Weights of a small mixture-of-experts language model, trained from scratch on English Wikipedia: vocabulary 13750, 6609 steps.
Below are experts of layer 11 (counted from 0) of a mixture-of-experts language model. Rows are named router (the router's row for the expert) and show model dimensions 0-191. Each number is 128 + 24 x the weight over its row's rms, rounded and kept within 0 to 255. Numbers have three digits each.
Before each expert's rows: a language model's description of what the expert responds to; "raises" lists some tokens whose logits its average output raises strongly, later layers aside. This comes from a sample of Wikipedia text that the model never trained on.

# expert 6
It responds to: Pipe separators and |---| header rules inside markdown tables, especially between dash or number cells in chart and statistics tables.
raises: "\n", "\n\n", " ", " —", " —N/a", " ISBN"
router:153156088160119124130141125160114112103107101109106161115077132115122110144179092105122128126162157149155106093129080048130121097124161122130158106097119118177108098133146116129102112149136149125107126116138110156110132129119102143097113142075104124099143117113142130142085115116118140140086122131142127133161113094158125126124111140133075095095143127116137085124131102126113114148134110121128102170175148132129123108137084153084155143146132162146135108110126144124088126146083154149152166172148120136112138107098150126163163086104102097145176114134115123090157151103100111170

# expert 16
It responds to: Short mid-word pieces like am, ar, or, al inside foreign proper names and place names, e.g. Talamanca, Soares, Djokovic.
raises: "ish", "ine", "ille", "ou", "ina", "ail"
router:101118134160135127187097167112115149133156130057114104090126141137138115132126100122120125153117122117082104104121148095132158128125150119166172105143107111126123172154168133112134124119134194125117111136141113156139158117104122151154151121115159122118163126145135130086111110178143142164098150112084152118125153151099161124114126158134087136146161162167144122148151116136131095086122152154142151113104132117126148140156112120079125145150117090138098077122151137112116094139099151091147116141136124146150100119115175105124112131088146184155134074137141167124105104116155109089

# expert 35
It responds to: Prepositions and conjunctions opening time or place phrases in biographies and narratives, such as in, after, during, when, until, However.
raises: " their", " his", " those", " its", " some"
router:131129120115153135131112162128141145123140105128141115145138135128119132094184107117096154194131123125146111157186104174162174127084155131095128092137171104120114129156127126136188129155118140155155119171097185096157133095105148147097111147156128146151143140183152098132113087121102122141112090102131162152129143117132122163117140098122146149146139136092100091134180129140078115119144136114090140115103168124137125158123170164133162106114139164114139112129126144121130141081146163092118141107115108096123103146124146131120143114112160144113136111140128092145157154072135137145

# expert 13
It responds to: Single capital letters or short capital pieces opening foreign names, often right after a parenthesis or quote, as in (M, (J, Sch.
raises: "use", "ef", "eal", "ear", "nam", "ele"
router:148159126162139111103138153095128101163089152150138139125123118112130110077146130111149167133134174158178156136127149155125127092137154164166142140122117145131127133143115072087157109132152085124106145141131139158134125145127124128062132133090154117098141137119164192131120174114121126086158148133131129150155124149129092177136120154110164104137111113119129123123113142096088125166065117098134166120124141108169137121124130163120121124134117069115130130172167137117192113139107130138162134138077113129120107092135102104137128111153136136165116112146103148154106092125112146110

# expert 38
It responds to: Pieces of English, Scottish and Irish surnames and place names, especially after Mc/Mac/O', e.g. McClinton, MacMillan, Campbell, Newport.
raises: "re,", "t.", "re", "ear"
router:098150098091114099113154119098095131140134119166121109139155144095125137154106138092102147104134116140134088138097124116123133116105072083125167118160106109093085104139151142152114121157114146129151118142083137156155092082131142114135141148114093156076113134101124132117130170102139106134127119128091108121151118141119149117134112142155103152157122095116129122104129095164103111131112114174147146129164143091089077131088179110142150135146135133141096166160150134149136114138148175102135147146155130149195156157101144169130157129150117090137133143175102129168150107090153130121

# expert 17
It responds to: Opening or middle syllables of longer words and place names after the or an, e.g. archipel-ag-o, Dam-asc-us, en-able, conc-erto.
raises: "rie", "o.", "rian", "ri", "o,", "ly"
router:166072139137165134112152118137077146149164151109115092126126127122096157130128117084093140135110139121110124160100073125108122154166149121118120167120130137099130096093162124134109111143117191127097137111143108169129117117143208143096137153176146161135134105136083102111153132134160164102118129125139126133138142108121121113123088138134113115168156114117139150154085128199117103119126146109119111126122168152166108089159100096104101133131082136111124099094150151125133121141152111127112131126104107143097156154112143091119146166110080141119125150166128120116086108126148136119

# expert 7
It responds to: Nouns for governments, armies, ministries and offices in political or military text, such as government, President, Army, Ministry, Council.
raises: "ly", " to", ",", " pit", ";"
router:100150135167142158126183144121140111121158129127114132147153122129084099116109142170162107131123125104131139167129121127169102157139166137118138133146121114124137162123107173102121120140097170138098116122120137122139121136182116154117143123167095127138139102105144124106082140113151135112135149102061128092093126163139100113160124112127115106085090072109135130127129173154118148148161132102093136113075104176109122076120119121129141091111085113101123125125179105124106145089123106137143125156136100116125111159162075100144121124189100121100114142145109145132081106100147137129

# expert 36
It responds to: First letter or syllable of a word right after a quote, hyphen, slash or parenthesis, like "P, -f, (t.
raises: "anc", "ort", "ourn", "ur", "et", "iss"
router:137132134115120141081113139103136074120123140145126114118124142090127142101153115126155131125091093157117080157117146165118148081124121130103129127138120121110099132112102146121159133126100098140150076146149162101097085168099087117086099169124139136143125082161119171131149152140109148086149133149116133179112177134146156157164155112091127117103148096103103137171080125128122141128139122129147115111148144144169107128123095106156160077104131109118089120136126119109167086130130146133164179134111106138122134074179136124094154130116104139113142108158142122171113126103142141145

# expert 33
It responds to: Words introducing names or complements after a verb or noun, such as including, such as, with, by, alongside, starring.
raises: " the", " those", " a", " an"
router:141152176147112116139124150178146130141139096155161126139116140185113110113121143106107130107160120134151115112114097130136125099110145148101176156087112170108130135132095146146131159140093170089133133112092128126098147163117148155138113092111155081121162156134132097112124124100152089145141172150143121128144147111133134140156129110149167114139117128096123113101099113131129119104103157118144116133148130131093147158093209145135107169102188133101124096134148128142111131152170148118178111113160127112110086180130157147134141112122156099096127080107150118150180126122113142151

# expert 23
It responds to: Commas, often fused to the end of a word, that separate items in lists and name sequences, e.g. musician, Baciu, NASCAR.
raises: " though", " ===", " as"
router:115116135158173161088153148164094123103109139135142150134159090116114133104157133137129154139140155140098157165105093126114121110166160133151149156120158137166112170126104111102108144115114134118132119105139128095107137134131114120163115132128120152153103152153159119137107127130091116138152187117129139136128116124106128112145080136158159146156144114113115125123121164070121094175137107151126084116182154166076151161126123159130189149103143178134149143141145106138121150123108119126131106166158149104091141116162139103150169101164127106103118150128088176112142158157131144077

# expert 60
It responds to: First pieces of proper names, often in sports or results tables, such as Bob, New, Red, D-umb-arton, Chevrolet.
raises: "ss", "bon", "ban", "mer", "ren", "sky"
router:131133118125131144135104134116141131137087149135115125143105118158107100129074145142151161111116101111150114124137103130135109140129110141124077120167091188155119148123124124142083111112162118152181127142157134160122113144174139121107102107142116102079155147094108159070120174144173119134100114120136168111139130159139126161150120085148149135121118200158157150125157117120137130152131146131117111104146123107124131114143124134148121120131161101145106157116134144164147106137157196139139154125141125093101140171109091099173075107146128176147140162156081156124120171131117127135

# expert 40
It responds to: Roman numerals and digits inside names or codes, like VII, II, C11orf73, plus the words first and second, and citation initials.
raises: "L.", " station.", "S.", " place.", "V;", " listed"
router:114110112145123154146122147098088114138180088134154093120123146107139111094120106100141090127147126159100148133124151155143115118126107164126093101125120116179100115108078135162097131144105148137137105110114150113126149173150120128140110104169139169106101130109140111105088149169125153104105121089140142141118119128092099120139149142119146136139109082156105144108119124106136091112144112132138103184087114127054139137128108119135178113112091146112073114154108110141143141112092134146108131114179124120165091125144127111122099145122133136148157109128120114130089138207176150101

# expert 39
It responds to: Clause-joining and, but, However, commas and colons, plus semicolon-separated items in result lists and sports tables, such as W;, 8;.
raises: " it", " she", " although", " however,", " they", " it's"
router:125099138108100143136162119152085110121135132098123150154150099133144140105117079107157154158150146147135105143149129128136160151202175132125092124127176138123095146126094108178086128157124114120150130114121150137161122118113122137106104118134111110138161155166079087133094113118160139094111130117158172145140119115130165172157094141141101096106099096098139161108118145125124108196128119171131099095156140150144123141119116169119170165093156102135170132138104161131134170118144149124116124136139138114134116111168102180111143108129140112104135120121126125079130115141082135134

# expert 22
It responds to: The connectives of and and, plus or, &, among and nor, linking noun phrases in running prose.
raises: " other", " his", " the", " subsequent", " its", " others"
router:113073127111138153142144110176115107131154118158106118143111116155121138162108191159134137105115116134139132126151138138142133141116110153125160148116137149125076103130107124097114132125103105103114118159194142125122106095097146149145164086115146151119124146119105148126139117112121097114125149120109137132122100104140139138089107099157190168142099162113104155127129147135121137207135104104081160109124120123088144091144101148153139169126121162129170167117111152171079137128130113086116091116154111101121113147120104139130149155134125117115074108105156141073115101110164131155

# expert 61
It responds to: Short consonant-vowel pieces starting or inside words, such as re, Le, Co, pre, and ra in Craig, Grave, gravels.
raises: "vel", "af", "up", "um", "fter", "ven"
router:101168142127127162122093129114100095126119122076070118116109104174164122163141134157126161119158128136142143147135099119118134170105111187115127119130112138105116103091150122111096115168163082145123127139120111140127107105166125136119129157154149131122142103099168154119124125163120114157208088129157130077108131151100125146133113122168139138130120077098139121124104147142157148141109122109131110127100100125155161183120106120133121123157136099110093122105141139115147132126079131134074134121087195164133118132149175149123124154145116152132134136118099122090088093130128144126

# expert 58
It responds to: Pipe separators between numeric cells in sports and election tables, plus name-initial pieces in cells or lists such as In, At, Sh.
raises: "oses", "ops", " than", "ures.", "ologies", " exist"
router:131138150129151100109109144137133140155098172145139171138159093100144095141118146104086154114177127134193105151124118114096144152095166161170134073104150125153101160150126079103103131095141119130141142149103135121143151092176102091113103128101141113101138163116124151135092128113132098106153147136111166110154109154164126152121111157119102154110114196112136119108148116120091132179123121125144097105163149118134138123139124142120120115173134105152155146117132130131099060123090096105125133111106147129111126159111072120160100137130157120132130121121086124132139153116106161154

# expert 55
It responds to: Lowercase first letters of words such as w, v, b, s, as in wine, vinyl, plus wiki heading markers and the slash in URLs.
raises: "inity", "ider", "oor", "adal", "ital", "ision"
router:158109178153105155101153102125115088147085080137128137077123159134138155146148190141110147136114129120108097114109156159098131121134139148163096106120090134129112119133124155098165134163123099138093159143146162141100118158160148142082148167118120174136077152159136141124098148142104112112143148120114099121082182100077143131129116110143126148115154133145130131128096169106126150135116118082146096118171120136155106115124084165133136165111122162157109101130135151094159091174124142105128127145119117096169147138127113116144122157111132122127092120127140156174135149092117142122

# expert 9
It responds to: Transitive action verbs and their particles, often after to, not or was, in narrative history and plot text, such as kill, release, stop, moved.
raises: " it,", " it.", " them.", " them,", "part", " those"
router:151129202099131107133159155118121176126159107157080138144135147140105135109098140118129130091103131174104112111111126082117179124105143162089150134123151127101117119104126143121162177108153169158153131142119161120124117135147109084149119137168095080082172119143125101124094156111139105127114173128156123134161140113142170146115126094082133140087147125100124167130119135144128168145155153078114119124099090127121114153131129171155090134109139107064141110101130131125123123119122160130114085155121115137093117171141114123152100127122141138133125114130133127123091141114122092165

# expert 49
It responds to: Function words joining clauses or phrases, such as as, that, to, if, because, like, often after known, served or used; also the w in www.
raises: " a", " an", " they", " part", " all", " he"
router:160109154114109118119117097146150136125150106089135092139124133138115133102139108142142126157122091148116178114133126123158138179065153162171131129110129138107118134146148140131116092117080139102136127143127117146107144124133123121144128123137153099108147100177109115074124112121123101126148119160180135104143167091084154145161134082137123103117115189113117164136125160131077121073156097094124132127121133142119151171134150159113125100167147131131112134139103144117148127127086095133188155103075111112117146142090117107091123176111094157144116137148151107093161128134105156133

# expert 44
It responds to: Line break characters, especially ending table rows, before section headings and between paragraphs or list entries.
raises: "===", "In", "During", "While", "According", "One"
router:114142110170093150165123135105096210144110126166138057100092120133110116120142138120099127106103130158149138129153126077112125108092137116107104162117151138110109120123135101105103135130095099118117133083113162140130130108125118142145153135137098120133113115121151088121124143132095118170111118144157136148099133161093107135139186158128104130153068130111115124094147158116123068131103108122138166131110151149190138124162138154133098104155131157153158140109132148134113148158113142140089096129125160166127160107116107135153141085137128121127112160089120133139129172103103093099

# expert 20
It responds to: Periods ending sentences and colons after field labels in infoboxes and lists, e.g. Location:, Weather:, season.
raises: " However,", " Other", " There", " Further", " They", " While"
router:086112148110176142080151143177111099131129136156141120111171141141203155119161126153121141152100119152084122146133139119124090127128100140134127143125122100108133194131104108143133183095155130143152098131122122089128126086127115159129176144163131129093126145101088122121101131144099161141109169158158123113152143128147093130082093141140131093088154107140138184081129122126160131096163117107096099145157165132101129151142122132151143156139157161108166100124114153121103116131128122113154148127106135108150132111144107161111139129139118132125115102125151162136167117076101144117

# expert 46
It responds to: Second pieces of people's names and surnames from many languages after a capital initial, e.g. Aichner, Chow, Smirnov, Vaibhav.
raises: "irst", "al,", "lement", "ina,", "arter", "are,"
router:166107117115112164146123150111149187093099132133113151123185132139149125096078140101167154121092140112130127110132144125125139086122102101140094072139106133140143172121098137131151136101148110092118130141099079166124090131158138090119160097099133148132093111131076161128120127164112099105116117159123102128168128117142140121131163128111088170146110132134148137104156145118108162100126141134125167098100160111189124169141109148136127109133140115144088118129134083098133149147144131101146156178155099094113096109135144141124112126139180125175156117160107125138133115153142145109

# expert 45
It responds to: Table cells and first letters of line-initial words or headings in election results and infoboxes, such as Candidate, Conservative, hold, Binomial, –201.
raises: " her.", " help", "erman", "erb", " them.", "her"
router:090152056143121123126063118124147137139144168150161150121141153131138108148136160137137168131092129122117143104147158109137088120094108100172099163084109118124136094134137197132136134138163084114084104123148131152154160099140144084120124102144137110169118137107120129111135144092120101105132121175094152151149089122171132132118152122112120131159120153109158162092149144127111111130147113162116150161117113128189124124122116119126141121143142122115110175085135126105131111111127072124132141128123107106144131127135116116117120117111101116210111139128113103160158127106091089143

# expert 50
It responds to: Middle stems of long Latin-derived words after prefixes like im, con, dis, ex, e.g. impulse, accumulate, inconsistent.
raises: "ation", "ations", "ant", "ation,", "ation.", "es,"
router:152117134172113147121149125132092114109136122129117121109133167126093149157129091161148111125183122128139116173146110139103166115090101118121150107135160110080132094100144085121139136120140161108121112116110096166137131117130128121145129119190152099120168111147094150121171119170108167098152110102118131148151150126121102140116127101114131109136162110135131146154095120124161139153147143145100119139119173163149170148140181080098138101136123106114087149146131122117083118123138132148074140150125134157162148059146169100121071142080137136089149103114143123130119107110150137148